From a checkpoint of a small mixture-of-experts model trained on Wikipedia: 22.1M parameters.
Below are experts of layer 3 (counted from 0) of a mixture-of-experts language model. Rows are named router (the router's row for the expert), down (a neuron's output weights, with its number) and show model dimensions 0-95. Each number is 500 + 25 x the weight over its row's rms, rounded and kept within 0 to 999. Numbers have three digits each.
After each expert's rows: a language model's description of what the expert responds to. This comes from a sample of Wikipedia text that the model never trained on.

# expert 23
router:445439526508470502519528500487512493517507453474485505462480500514489538473459495488497464498488497500525464498493505487483464471479538516512519500546493500484493521484507477510459517503469517494502508484469530473501490466492512499500442503550534503591503527516485514496453481516478487497
down0:498483500457509494531511503509513499518544512495491518483498494483465472516467445493518496498491505439476487535493510540464480544496484510475483516444472535522527522528504520506481483540488515491494487512515466522509525502486491495504458451504510472527465535510457452449481474534496538529
down1:477476517529480487547500499534530524504532478526498501491458474528535487486516481482458471488469460499472485520478482516485498487514508503459521520532491501549501460454490539499501505519531526510519534496509505534473469520446576501484480455509521525481490478544531497482502501493507488524
down2:524500525486471530441541471485518524489551504482551507474454509506494492519459472497461493500518516478474501509509444520494499479481510493500553524489481502476566504518501490463502483512461560521537510510505520498484471485509494489516517570510483517503472509487521542502495506521503507511
down3:497461473474517529498480496519547527475509438496507506467474492505473520505493513493444477565505515505550505507505498515460548482475480448516480488527498484454491478473501514483495461546508522522497548525485517512526475518477522479459494510506505482510460544493477507480482511518508517515
down4:530484496474500499464516553491493498527512504567510472500532499462485532485485512461480505485508491485502516560543522479481511505515475513491523442443504476513519501480486467498508504492472517518519503503493545500522485553449490518513526519528467476508509521495460518483466491470539483536
down5:540556514480505496524502468482469469506519495475484464505537490509477469497547499527491505516498500507469538510512547477460492492535485488518465537438514471493483480514503533528491519525511487492545457466546508501498480488502474504538461491534523475517509504556487501467477475501470513485
down6:514484487504486490503500534467471528476517491503497499546461430470447486523521492526498527536471493498469501559504485489535477509479483520513487488520484557520471499498541519542457522514507487490515515474545505534508486491541503490477518504487473524480498532523473481497523521503540468458
down7:490460465506528507517529497494489526508523495526527542508515497474504486517498521460492465509506489492492526535507512493488498472502475462542500508536502552497511505452482436481517531487528464494472530470504504486537501535517507497451501542549481498528490515491515524482496546466527471559
down8:505487497480549463462529513494549503519454502520480512495468506524470472484487530515472555516454470519506499516506508480498505526490496502483503493482461520523533514450519478486501494479488490521467556548562503546511474539487499461482464521495479489482461507475523482516509489502486490531
down9:453484499467492496477494512489471511528464531502507520527514494524513499460480477510485548507535521468462475513560534539512518502488502495454503509514489504499526484497499525424490456478472531506470507494503497492432517518548505489482479524480442519477513494499488504506504512501462532488
down10:497518526518488497532456447512544487499498506475447490540487500529504503539489508476486530478482538492507496478485481505452532495469527488492497512425477553550468515496470482503480533466503458505476497487527541505508540495503517514473476515487500497517514502498565523470486510509497495509
down11:510490521494504511424486464440490492486494531497498532482465523492514493535507516508484479533467497533500490475508487523470518464493530534493513473485460522473507478528497499483462494506419493463477504519489471487447520465498511479484477500492517494539520535478485524483465527512468473488
down12:502480486491485536470478518527475483500492492452499486488430481479506511519516539509495486518478548543450499505499468484523437504478518493495514516531502513489452491514521484524479510515485506468537476523474520505503468467511483512529504464441520528512502522550522539512477508534466511486
down13:531561472491483471480507518523481523512477521515436505485532525567505490521540507501510513511459446513524530507527507494517487542537502513488471492470510517483495485504484470514497506493513498519482524497516500525493563530481469541487454470517531482486549487503534520532508500499485482522
down14:512500499498541511499512502475499479519508439550512501522519502465468505502455470500492496469474508477497462528517479466471514500469471497524503458539525522501502574448520488506498527473490498486453505490487501504506504518448527463531536509458469509525463477493483498521496517501471521539
down15:527525497512486474512491511501496488489480526485485495520484525535532548525516484545468492508478511503514501467443496536474499478499508514473507503480490499502468493522503484495499505485541509467520506479473479505445530518426488517521494503465552492506484436488573519474467493547500486492
Country codes, name endings. Capital letters and endings finishing abbreviations and country codes in sports tables, such as RUS, AUT, UKLF, plus plural s.

# expert 45
router:485473497492469508539522518497501490510517442503466497441506481493472538484477511474509482516440460498516461527519532506491507498488541515482528505530489499529517512479523484524470483514425488480497460456508537495535507492509534527467491523532511506522495477490488506488440519505532506484
down0:496507498498507484525472458512520504507478483435517497504533534466480505471498490477528500507523503533488469505498513472513472508543443465473490471478479461525525503506499504477494449524509488513511540538465451489452503497482506522505529534516482471543458452486523481467500513501484464524
down1:482491506494463529503489473523511474500495476465509529439518499547548488445443487488510464519496513498481517504460461555499496500492562460496517517475500483517537489511488486499482490491500463497519504554535512489500464483523499503500508504497508504503545539510503506448482488517511496552
down2:535521478509476522495492540520492535509487530494515521511519477493539518475541511524484494470524483547523516509508477477508464492504521530495518544486494501494500495485508517498492548537498503485494552452515451489505518494545534402494516492540501507462478484480521533532513493525503507483
down3:500521502466496489501483515524534500477491504524525512444498529547470503496474499471470467508523471505480462547514549519500529482510478510515534464419505492479496497530445503477502507464514535506488491450512469534509507510497526489502473532475471492458478495496488506514534461519501481516
down4:520499520478517481490514525509494494450490491541497490487505493528509490449461477514510502489451512508538500501468454513557452499501433524498531526475491465526527503549526500530514457469526476499501517482504498479472536547490482489483470491509534507500521524503496498466463488470509505542
down5:523501543470435487508513508468528478468523533508522500532506482527515525521526521515515497489502496458496496508510503519538468528477483523478505492468511496490480519521496501509465519503435513500556504498505492497537488472504567441471568515510526530482504462527467497502499484513481492491
down6:494507543479512479464504496486467483461498536489522506561481494510494468541501497494447505489499525495473469496533539521489503479534450493511481493537504497523456569512507513487528539521519501509503567519474512510503472484507494520484483469458508518503530496497477512484538466525472533519
down7:522504537507481515461526534474475465507492529497500546447475493494489501503462512521502498525515510526485514558500493502498486522466481537520524451453517530533520549468496487479494469476453499512485528494489475494504504505559513483463484486501476496511457548521505515528481468484528509537
down8:502482493492498504525488484493482516485493474498496506475494477461485459468466495475479466493488479516504457550513506507517486507511503483504540491509515473470538547450443493490497504568498470515541484521496469512509500517500511547512525494526516455473475496455484453495470517490496570515
down9:525488492500524550529525510478524469520509465520489484478468472545472497492502475485531530530526502482511478507553524553494521471495541451497481520515491483493544476504465504466502476499518511519503502513496505467502480560457450526477478490520479518502480482477528501536467518547509494519
down10:510486507448488471495466506449534499469470490495510459490482496512531511445434510507509479517481526539480489509467511540510506513474513482536531503492455525466447502546496490473505498509487456512545502513495535501482534460535481476502513531500486501509501495485527513472529503529460504521
down11:476517496458501498517504508483503509500498518512495499476448482506485504477514488490534513547499517519478517493497484520457515509500540526497481526528530513546544515504499476458512480477458510503504529502471581520556497587504499532509502500518498451486491484517465519471464521493490484513
down12:499486478506538498435484459498505503512499524505532520461524529464466531475512484531544497521533514498488541512483511499538489459485543471540486480470509532508509531494504490486513526472503489511526482525486474537516482481481516525550562514537489469508485496544531524529479495502478476484
down13:478499519490488499472483495556515478507540484490484476526513518492471459469499490521522498503473522455486522501467515475519527506451452483554493504515536533497443491482504484526487494497480501475485472513546477477516514484530466463528504499500498480529476541534518518460538477493492542545
down14:491495484494498479526500480566486544489478515497498463500442489471494518490541550479514477473540485472512489510471509496514502475526506504496517477512500519503477528526509502546463502532460493461489519512523530550511526465511502473498527524539482476525528457542458463494542496515503515487
down15:552525477510520479545516480431496477459488516505496514479467480453492473493487492469488470495499505466535477494496497538508520522505487494522541513493546524520453472505478473520470504503519536504528518530482465536517496550439478483497473491491513477506482497480522459504495522485494462480
Pieces after initial A. Second piece of a word beginning with A, a or An, such as A-ly-s, a-mar-illo, A-ff-airs, An-th-onia, plus cc, par and Francis.

# expert 16
router:473507516470493500543515488516502503508538474483478489448501492518481552452466508464498494480443467505491473504511521500471523514500548513516520479537489475517517505501529474507437480503456489449503488495517537484526481498495511505462492490537497534558488490516496509509438500528504521489
down0:538553503461473482518537517469481476547519519555515492453550464485472471505496491496508536524495488469503525490514484506511509498483520553515508509516481462504446471525511509521512522532482555511521499532467504489467513521550487493470515487531489506502499476484513482483484479504525458490
down1:553482481480475521523452485434499512476495510486502508483455517475540511502533536474492515488475516538486477476469540499507458519536487521525494488484488492509505514512464539512473497494494476480524468476512506468503499513525472467528540554502535545503482514498433479493516517526486500506
down2:502463524503503533498501540500526494514527479514521475502477496506498502481530530549494471500497520482518482494494475543515517487462486474530458502455474523474459530517458440480496515489473514508477502490499480485498495519476471493520461486469488528479454540491552529494486473437528496545
down3:492538493467541492465495479480520544533526498514470498491513512510518507479489476478536530484508488517493490482491494486523507520519501528529508483483511511533520477537516485502510432485473473471530511494521559473433480509516489487537519506564505464511488489510522482509482511489538571483
down4:491494516502490473486535491475514464510492510495480484460499463514488460537489522501480521505542462553481519540502497504447523495451474514474490515542492466503516514466503522509518551499537515532500552552518516480487478477503471502467499487570517536520496516519502490474487513501518533512
down5:510505490485504504496506512466490480497486497497456502496500533517533532530508475469501479488481474541446507515469545470481484518519498495473507491507550491516483486508483589510549463486523470508504457533473508516487487444494455538511472499504487515522507467520502495524520498523467453523
down6:474504484484485503507526542452512493495503506529482579501520470518497484505477474463515457488512516506511559538490509540488507505510486531506453484495521494511496504452473488491479471523478508490502475473503454496504465449529466492536512522523431518489514530488465469511515499486519479513
down7:476505524489479524473495495520495471499506528516494486492474517519497548498549582471537507493487497511492517482502512491532464507534477515456502499471530472517442494442527504508490496507524461503547483515531553502506491487464477492480466499513520500510495525532453464541495521478501505481
down8:507496520525493476452507447533466486492522511483509496501492490493546520494458519498478511495461538513482502498445459462505533477494509491470507435463510479476467528513482486472509516453527524472477549509525536492477463480522522445515544493512504494503498496502538488499504524491510529491
down9:521539510480528543535517448516497489543523463503489514486492472518514469512490450522501486489509503498505534519520528501449557511504536500457527506528495514504497506506503517470499467468481498500553523530522512530513526517500473507497507483439474467503532481499440475475501481503546480509
down10:481473451524492526518490486476556487520497481485532517515516522465505471481492491495487503508472515452478519458480488471459466494472494478482504511529501454500514493557485474536482512478522487551520504471509467532483494525521516502510560493497515525473519487438526485461523488490525475473
down11:473493521513488478494472531545478476527501509487508512501501492513500509523530493512439507508510489501507501516505543493486535477514486534504484516467525459458497464518515482498547515522475517496474451466465504476458533487465513537516460490460500573457459479509484524477482465514487494483
down12:482525485472531502469458510563481544496531490523450515503529495493508482434464490521496487529523510495474490499496495485519518505521463504521495506530496478517491547574496498461500471504498476498541506475513497490501511513494532479469496534504505489483487494513493455456471460449495534517
down13:532541474477532496533530479500467465489517544466493548513500470468493490519496493503490511505522490496526471542494456492475478536540489509519457563520472524536468474558562492502482510497476509491547468466462506514499499539486493506506520490488501501514477509492500516493512468479520505520
down14:525486513502488530499524552484467471522496467523493502460509491503482516465511469514485496491462470510530459478522503504507519537495521517490548448556523503492520503469469501524460452515479465509504483476505484521520500500464526492516530523492482488531462470452463459477524453513502502472
down15:510508492470477529472505542518496490495480501455494551532489527485535509519517469502463507527523492498530545517481479479538515564504538541471481521540541528503509524502511469475479516492560468500484499499473497480532512518520496531500523533474508514505522518469509509511541457510473473525
Mid-word fragments. Middle word pieces within common and proper words, e.g. Austra-li-a, every-one, The-re, co-ro-na, A-re-a.

# expert 10
router:498467554497446530510506496465495468508528460472457520472496501524468527455515487516489519535477504528541446494497490519469464467457510459491487504540519488509536537480491497505498489504485496474511492486505510465542555506486495528468501526520538465521519522496505539482508496495503465502
down0:521511489486507484508492510540475457502483506495465477502538525494512444426523460513506492515480468504499448480514476514513487475484492485503523514513499515543527530475500501484508504497521457526532520528438530491516494503486501507448455473523495481490498527480506525530465515511483555543
down1:490510525507491481519496458500534513512544501503500471489478456519507480519475499477507565461531485485526464488504485512466450492480536501495494512543501511493471518544498545504511508497504503495506476461504484481481509496484522494543500508544573484460488476485523497493439508549471471516
down2:519529503555484475498505487497469498486533521509514544495441497490464481479469527458510531511518523499449470464461458508525480503542484522468524437516508510550499487489479492505493514497511507498438533491528506535489466513529508474518507476495516474491489486532470494522509472505463507497
down3:483487505503519526483493509480512487514460534530474485568502477509499513505467523482470483500521494494563503468484489517484513505460494487489507499480484541491516522515534483487541474455545513513491472531510487495509512532500527490479467487479492526487451479520505555540574493520458529501
down4:510506496543529528482479492515515534470521489528519519484491511462522487472500524519536481505494457556460500537479469516499478528533512537510501483545486482490459467502504514509475538511477497537498509522462501451537481459512500524501518489459554527489525531539456480514497492484487521486
down5:462526516474521462472471464528484480480510474505499488491525484517493477494465547474532482504500489486497482493487510526477454535529514517534473498567498542514486480486485500532528504507498534501482490476526493552470513496535477535537460476475444475546546491497499487497518480498474490519
down6:494499502484524539510508484498474483518512518492491501529430523537521509508503511522463502515525472523536521465433475477496551496513537477460475512502492508503501512519526481502503474528529513508495504451522556528545478498513507527541522541497492447521468505526475488482518498500530498541
down7:455506532494527556475468523488459498507476487508501488517482508508522474477494555457454558515510528467523511485506545508517489500497492497493472546482506514490483512521502485477514536475507490478514482448515540452498509507512495480479474499498526464530498520512503463467461466523550521484
down8:509508462476491493500494482497465484522501529482514486532501474460474508462484474538486461475549500496487522518521478535560477533468490473482499449500453468499540491503453536503464491502529499506509481474491502521506484456489493486548496466489488464485493480492486465479559521507506535484
down9:460531504489445546470498494496473497507528466484495454499558556512498510502504532510465533509480491493494507524524546514506522482461524518502468479525489487507502570484507526518504488522545505486543530500534474508504492492519500478485532533542513496547487513475506508492511461497473491466
down10:471531523539524512479551466500451507454490540494510481506482471508501532548553535519513501487495475446510508505507526497490513506512540501528467432515493481483486509472515490509476493477478515481472492493518532503500520506462511499484502531521531500502520475504534469537495548540466513472
down11:534478505454483509548481527490522524468483501507527480459535485509483524459541545520483501490522482517526529533483484501500473501490510484484539490495505504525519538512483551534476502500458503494527519501438490529496456466524508508525511545516502482520485520511510565471495508504473459481
down12:540535500529503497512524488495500479441518570520509497501478509496517490509459502474490522439493493478525534506490493489555500518491544518476499451492530504517450462528482512496503515492475525495507473532507516474468477535502508491492491520451530497479511467491527499506519521528521443535
down13:472490502509485527506507502517500489505541559486527489517505519509543467501497438512538479464460512461485528544488497515516515489513561503511444460461475492491461510485529527520535524478555529477532477463531479513521506500475489512494489514458522493479479496513518512529485486489501500515
down14:508522534487502488521527509494521508507533475501500474515519480481503532474485499496481505521501466514494487506476463446485496470524489501486551445514467492523466494557510421533524494528474541536502461478507466533501506536491505528522517507454490514501483501476485514468518495485538549513
down15:438473546490510455475443500521488463521522540486517538532466493491521521462514463464493478500526524458514505506515494458478520517505505521495489467500482530473471523485483502545485536491495493483525528521484474483468511493485505490505472525523513481532472490537498530476450494495489547499
Mid-name pieces, "of". Inner pieces of proper names after R or other capitals (Ri-j-eka, R-us-sia, R-an-k), plus "of" after nouns.

# expert 54
router:476481570504525482498469465467515474497523484507463569455483469560490509459506521512534479488470521503481476500515479544493504479465483461497509512538513479491531516493517500496494503536502503451503484531515516502493552509491465511486484500535523526509510548501531503513472484493494464512
down0:542498486523490506524495557493526536515517503484528477464504479493462512488467505520467541536494478446495508470493515495532479475517530537482525541463524482479516492520469517462538530481504517486527485495516515538511493546493527462493494478494521476493492472558474486462497498507448482486
down1:511475523481495439466482524455486458520516524505521480504457484511485502469474514458520506534507487508543496466485474483505538509486532493528488480498507495479437499493560527481520509528484492487536465492468516519498507505506464475518470519497505469490493515537517473559534478507487521457
down2:493479517516496503497549522519530485468487502509511485520446550499464459513465528460514507465466542471453522520464504502467462531495489452496498495534515475499499496534505481480520514531488464499494463496507492515456530534497521486446465458502533515481525513522494498483485474488522479515
down3:459512490495517518547509488487471488445506486478500524521543522498484508472500503526545468453515519504526489508474495523508495521487512510462533497533506474494483540497490498528500512520501480528528461522487515567534537522459502534508482477488499492535440504515531530532514461457469511495
down4:462494484495506454551510487537498533495509499486490485507498486512470502488500583459485536502525522513426509478489489539509507527467450518516494453482478507491451475497506496468511542489475524518472487490550501528484471513527491491497514527501518492516501506534512517458506483475501528520
down5:512523488494472488507507534488509540485461458502560446500490519536544557496504516491496504502477488517511505520497503490526510486483501561455494526509491526489502558534514476491514516454481547508501532459506516480528497476480517532520484510489485522490492444487553491506483529508516489469
down6:485473495509432477506517522472489482509490522496522485493479518476478499471515519466542506515460523477519526502538526487505509516450485476541518490543538487499505492537523512499487480485467501533493458472478539502525508530455477497488517501419487485517521491497534463467510484485511541488
down7:530494516525500510445518553491540527502508497527497522544500456515509530511484511489470551473521516440455482479466496517516491562485466514525431502475480485499520540498490520481509490516452500482507497517481499494521478476524510493477524541498478478483516463496461496497491488502504509473
down8:510471522448498530526489496475503525526502440463462476479427498503523548481510471457472507509520486522516492459497512532471515491504498463512503494503479530479506522530507513479500539480503534502503497478508512510561513529471493469461519475474488512484477508531510559538510486512513486490
down9:501486480490521513483543526519489477466538503508502523478486542492446485524479488490498514486517545466479483531476499465469497485521482490494515496487465509493482503452455526508526499480467503487466533464497505530508527502468493494494441523529489509464466516552492510485443471453483457511
down10:470524480467551534450501488521502495502522459523482493514486533536530492468525498533526484496544485518485510513518465533476483486472539474520494522457483502545489484485507494509502472504509504473525452512500551497466519506472478532536502516485512452543555487492509511514496479506529462520
down11:543529510516491514520476512494507508438508495504487528490506519513508487493499478551490528461510526520489455477512529502543518485490490540543489490498523454556484470559464531480511504464492522477506489504440511498506495510523511527506484492477476470513534446500481513486474519518461528532
down12:516494529497549478490481532504535494511543471520510524503521545508469497503465449483497508508549539487524476515489513514513474438462494484466525488487520502497507519429500505468494509519507485501489503496497523518498492529463537527468473438517494483498551508516500516506504452461504504524
down13:471480550486493492515495540516482492530486511515491538446480516499463512503513483467479527516520492482504457498568478507509522533506487530485536516524515525459491522502515472511475529481483493500501520486528554499526485511457488487507509526500513553462496513540479524461460539507466519535
down14:476515512531485512486519514497501478477501494526512535503518516547499518491476496478486502517522505521482497489528518493470512537508491482502474502453465510440498488473528526493488505543538496509473494557456508481520526492495480490507486477533518554455540468487434509534518509565489510538
down15:482511494495513475487485532500511490511496500495479561496491491494496478528492503519543488476496518499536549547494482522489466518503526496456485539530496482493480494493471447494529511509525482469500485484444518518490543510484422524491446472495498515518501491534493512484517439445489490518
Compound and plural pieces. Plural s, possessive apostrophes and inner compound pieces: air-c-raft, stair-ca-se, Center-'-s, plus Hall, Church, Park.

# expert 50
router:467531480495480535551504517499510498543525489499497506458514480526497541477443524473486504500444462503510446501518522516469496509505508500531535505562507499494497506446517497518495490487481471508480489536464511496477457491471503485493487502547506450529513508507488507495443494496510496550
down2:478536518520524476471485494518560522497493486500484500538492526467499460511511471496549511505505552465497487508448522524547522509497542489487484508488529504511478450493508531505509528497503469477458493537470509518502460496517458486483499460508513508492561484478506532507478510520464464467
down3:549526503468493501544498494512486521465503440501499515479512480473522495501445494526505475491477483479514482508482480508535459493507433501522490490540493531525508504522480493508474524483506449550467511477510535494510489506514488486456509457552517480481496503466460448515497526503484475529
down4:551549492538499535502498516531532510506513478496507498477489514469517488487492460525503462496467476533477527497471505555501535473458482513537544481518518490499513498565500559443471480521496469520517523497528495508475511532514483478527503494524511505470503455493478472506496487500491464524
down5:506542483547525530476487538488509516499483499524508477528502531515519506476527503503512475508541514504492464464536516522518482495468491515499532509494540487540474537541483487500509452537524482451535513477463519528506480473473523514526498490521495434527476512558468497529472488490515523499
down6:510476456497470495519523464495526448464494490537491548428536492496487556500506487507520543482516514483456492513497483521493518488527535512499491499526533457492568493549487517485495496493465510523502501500486479525517510503487475540477500487479521503471511559499521493497523543490501506513
down7:512491493425486503532497508540485473460464448486497495553510509518485518518517509513544499539487481498465539489505482496506534564511500474510441533528464517484502505511488515498494487515486464540520497481515517489470483440506478518510498527501519531487477483474523512468514487495492541494
down8:491501512539530509517539483488450504526517484510491468494546507525494515515510563488493510499462464520496498499504530443514517496519504466497494545471505506492516474490476500477528502512516517493514520497490447463513542492450497475498441478540465511517455505480531447495512518495534515468
down9:520506512453516449482509492471499501497526532474478522519493502538496450493513492460466470482504537438508500477466546503471517538535521524508498511542559515501482481510513487516501534487497520471526523488525512493463484495511445486494480501525531528483523470456545500492502516509510502540
down10:486538478468502561504492526505569509500507499487488503490510532498473447545456506470471550465473526494503538496509498518494493492470497488523500500487522529526495487538463514466519484494485483517496482473470497546444478531528477510487504509506513476501492480497553498495522492517439469499
down11:560511488503463497516535453465536515501451487483539499424448471509522464522499501503506518521465513459497494491500489499497507490484519487525491497521520496522509450528510493499510520484488502487474524469507511514497519543468496484466507516492505504451496532496570515491508510525453475524
down12:473506532526482537510455488499511520503525449493529515472461493528487459468480522497518530483484535531560477484499502501490511480512472544530521530507536522498502522478477485485496518502513471532500457518436488552551491544504533484519508452502484483494501530496495492524497523514523501484
down13:548495500491478500474491520550537515473519479516506554475505477531489491530531475480493467534457503498439486455441492525501442507492485507529474496508467504481510507482526500499500481531511480514502493491464520482499471496524485561496504507469516526497451525504496469508482521513483484549
down14:497494487466508487499501484493517506554483498463498515464468490511507472520521505540458486517475573467500531542505560486495546487516502491548510500509509472502503484502524533509545553447455521527505491506519519454514502501498479489489472530488499516477469498499498492469478485498491542538
down15:495493536476518548479505495536467510501508486550499469510564522534493520502471521504522545477475497518453522497491517520507496494478515509528478466522448505533497500544533510495488489491482450509536490452534515468479476502544523453479472482493506480491498503554509483468511481498512527509
down16:478536468487547488516492507480514479502509517464498461513470511466500486507484517492464506512517483528523524524523508480499544526522482468506511503509477544547438574509485504508500491530537498538495528500517506468469486532478497508479507537567499461518441508502516505515483486483509516515
down17:511513508506483483509514508498490532481518493512502498499476522482510546542515461474486519448532520489519486497510501476480518444502499501470512465499536459511486459566475538539537446497515517482486513505510511494503503516469552537464547507478503513499448512481500514505514496513441473487
Inner consonant-cluster pieces. Word-internal pieces, often s or consonant clusters, in names and words, as in Ulys|s|es, Tamanras|s|et, hos|p|itals, s|qua|re.

# expert 59
router:477512519515479485484501456465527445519507450509494486486492484559502477434509487441518499499516502518498485499496482534518474530496550479529531483506526494471510546480502507518483511492505514491529513563491564491523510503491510509489519516509480517527499532510542541469467498474524499515
down2:524518517510483519527492497499537454516505507529527464480526484486504477482474497444461497465504486485547454526530519541481483500508499494498508527489528497544536525498483510503462449521475497479540498543481490519483519534483492518496502454504478495488494469428499475472522504524534477533
down3:499491455490511524523503525475511538483484477489491493507479468494486495482513513474472536500525491494571520476539491464516527471479468444491547558481498534517511480504461473489488460498477482469509509483451529471479483520485502509527507510517560513506495527467492483469518509510467537484
down4:492518507446490483515492526494480470493457477449490470537565480493518480505518510478493485500501517473452475456506489495523495508477532517473494481486470443533523520511502529475513516498489447485490501481490500467506555469502501522501480463533502476516530537482534526485505502495487557469
down5:479467535516492505480517522514476500504448513477547465508531503473486482525495473519496505475471551513502528510453552549526502463494495462493504482492514504494497528461493469499500559478518510531525495473523481519491479445504496486485472494486508505477514431481482520505510513510488448532
down6:492523481465507456486464491485472508507527556439482501481481568472476494514465536449519478520529483544479459478492502516445509509496533528498508524491488511482484529486493546499503497504535543496451537548491516512516487475527494478502508494465510486526488516501502483507492491520510515495
down7:457530476496529521480504537497530516452516559510502524552515547502484502511498464515506547523541475511490501484506529483516540501471528483483445503458518486493516503471459507476496509480512518500494469539519476488500509529500501510546526504467502484532485476500538533501472484507453496541
down8:520535518509462516531521519544507483522489501500528468502470491469476478505539491492533449508492525510484551481521488444505481457495503540494479470506505520538462523527531498474485528543531488528496473477479506512454485498475523505533476504486527501504486504526503472496560492518488454464
down9:498519496518490455485515456479508539475509513512574451494516520512521486524485553498485494466535495524467471499442509527502493478491494513528478521499493464490496496504523525542466541531470530518487463515504495481489505507449521486517511504496497485461443517517512499538504534546488499504
down10:504530488508498499468517526525487494464473551468529512482481518519465495530517519478529522497500539539474489447445501478502537497505486516483520510470477493508479483515467478521488503494497517487459475502546489504514462542482476509505498515471522518499504549494573508515526503546455474468
down11:528531533519530542527505515508480465470506490517510507516456527486478479511464419460436481490469473507546487513533477493529509499507514519515519466494489512500506512477498528508482489490522480510505491506526509531458511520488534563522489537531503516494525556491488488506501468501504502541
down12:494451525474477492473536515498495492512532457494486543449485516524526523509488467548482479489489506496518495509529509490475477513493464499508477508550526514492529502504495463487522513454520516418485476491460459487492498495498480511481497490538512479516483445496532520464509510501439485506
down13:471513494512488510448460524505534511486453544532487532471549528501507499497469506520500516507521513523473509555445508500480504538490463467490496529487491494516509483525505526502490480523527470526515500469529496482478489471546511495515473538498487470506430523497472494477487500529451513530
down14:507466444479486505469491486518528482488550497471561495450500510468495499501526545490499494537523474505448537445517482505517507469482490521507512482484518483512484544486538490488501566501501472489502455502520474497537505469514519490549504492518489487504466515499526513534486501470478493527
down15:508505489500580462455514484482482477491519485509512508501524480507468464488518584458519526480463484481488519508483486489472529522527522519493464521504481486443505479479509496509479492503506460518499496485530500474513521504456500527503493489549519489546504500523535471504445501474477493499
down16:526500519484486501519488480524531523541470550481514535467512511544511526500514510473480526501512513495514461446475543481505488553503498514493479450530536460464505517502496502514498524505455524495495485530513505483459461490546487528515493516517541509564513507514508506468467473493479484469
down17:518497548525527530480501532497486527508525482480512484509506489508476492472515460488498453502527486481464453511476482517501495538507522545441549466490510515513489541455495510532483487518485508513506488492517458538482551510539467485539492469485524501478478528530468486530480454478493505482
Plural and noun endings. Word-final endings, chiefly plural s and -ies, -ress, -ities, closing names or nouns in tables and lists, such as T-ies, Red-ress, T-op.

# expert 35
router:440475539518509525504498440504494484516496438489469530441500472519519515479500507482495493523440484498493499498537533534495473543474514502528518483547528494489549548507500487537488512498495488488516536496482526512519542506480523497488481529530510488525475511482522546497467518492498504494
down0:547503507543508481545488510497489454469475475474523494519479507485486492502512513524501528505495472482496520479471559503500526484504458489517469494502514509536431438514478505486481533483446479493491492510510478481538517488453495487467515524511517489459535456487489524534518527530499469517
down1:524500550505479533557531520488511492478506507476468481502503497453504527530511451488506530484493513481476497556516496461546521496502500528473523495497519486530482500510478504455490553482499480548480523481483462479445485494513526505491481470457472474494497471508474477472473450512484511492
down2:497510510475532526469459460488490560514519485535503506504513523516541492522555508495508493515430540502495476477517499489497521516497513497457482464486533491512512500509510483518481479498527489533536523489511524508439502513460476507467473469548495490531488489507496469432474491500512515529
down3:523508508497545496452472483524510484501470496430525514468504520513482469505485526485523514486459483513490502454488528516485475485479530527473495483521552481501478496546532492519486533488488485497541490424509473506534513511501452510475528511466527509507498511541520512500471478519492453503
down4:455501510519473488506541502509544512505496501480515438495499503535558520462531444491491488483507538516520514493488522555476493483476510478507499503510473478523527475467483526468474503511478504510512548498459530549495465514507513491487498515521518548470508496438497495515522537492473472493
down5:489505485531477500492511531525445531554544463546514505481499494521537514483479526501492527529469556527501467471482459488507469460528489488499521497472540507525476545544508491457492476498479509508496509493512510520535523482478505503482498495442487498519498511479465486524503524542519514464
down6:488491535469473487520502497468549444490531508486532482480448548545515498495493468545466476480524509511520489514510505464474529487492509458494496490510464468493481516507533512530483532504514517470447454517446491524496499478521499507492479533460502499483473522514504511532484477507495474546
down7:550532504531485468522516473510438534476499517480509542483472481515516453497522486521492513549508494476529480483438501526519480482458475524530481543492505495508490462490537463527490472524495528498495479468494517530476508486515518513455507490521467519482477465520460476492509479498477480473
down8:501521519507492534533529477482496471498495520502520499483517527485490509477481514553490530498502522520483448531492519495490502493474489448471504504553467538492459502521453459484517495496485492494488513476492480485517500468464523514445451464497496475488506451531536494450561531511513503510
down9:500539533539490497481468552527564478469495503472498551509492508518509528491517516488465526519483489523544475510467548479488483470482491496489480539479511541522470516487488498492501538510478512445498499538508497493491492452541496486438525482501482466494531504460498481506466497496478494502
down10:558509515470513437530509503565534510487515483466480527474517511506481481565494436471522520488532507529509508529458538507518502495483489484525510514480494477476511479486499520519481517451490482546455520516481474478498460504502500501492485538491480545517489501467506487513506470513500490505
down11:563499448517476488500522490485494515478504547497518495488466443491472473508540492572483499537529517528492508509537473488532500516523469477581496524498486483469493477536521496493491492526498498485485486490479470500529475482499481523519466504523490505470469501497498489534481488522535541497
down12:485469495490525549482502485479508505534444480487498491473499458542522458490479484462519507495472497478487520429501493486459520504463486474479461534505518445498498492455503488523498512503463490518557488507494560487523523536502519494516469527525495472523504522513521515517508492488467508524
down13:473489479508497508472537518533467517487493514545508477551442533538464509518467503468483480465510507495481509465507503487473521491466481460496503493471466480448461515482484495503521550474480506514519458486495474466495512507469527552456492525506511496441524501489527498498523496513506525479
down14:520489491508522531476516485484520488522494478475537532511469485488486533536509474479496532534465504501554492529471495501550499494466508518515502484530518513496495562501469486480497467501454524504509511519455499490505486493509528534500548501507487469495463491463506483510492554495414468489
down15:487478481481505502504500472474486500506468502520498487496500469510457489569478479487538504511524530467515508534499447483529459499497508504501532460474491502475538491529480511550523514496511498543501485443477480537482488513532518510571495520509522515482484507547487499512564490491506518468
Table cells, first names. Tokens at the start of table cells or list lines, such as hyphens, parentheses and first names like John, David, Peter, plus before, from.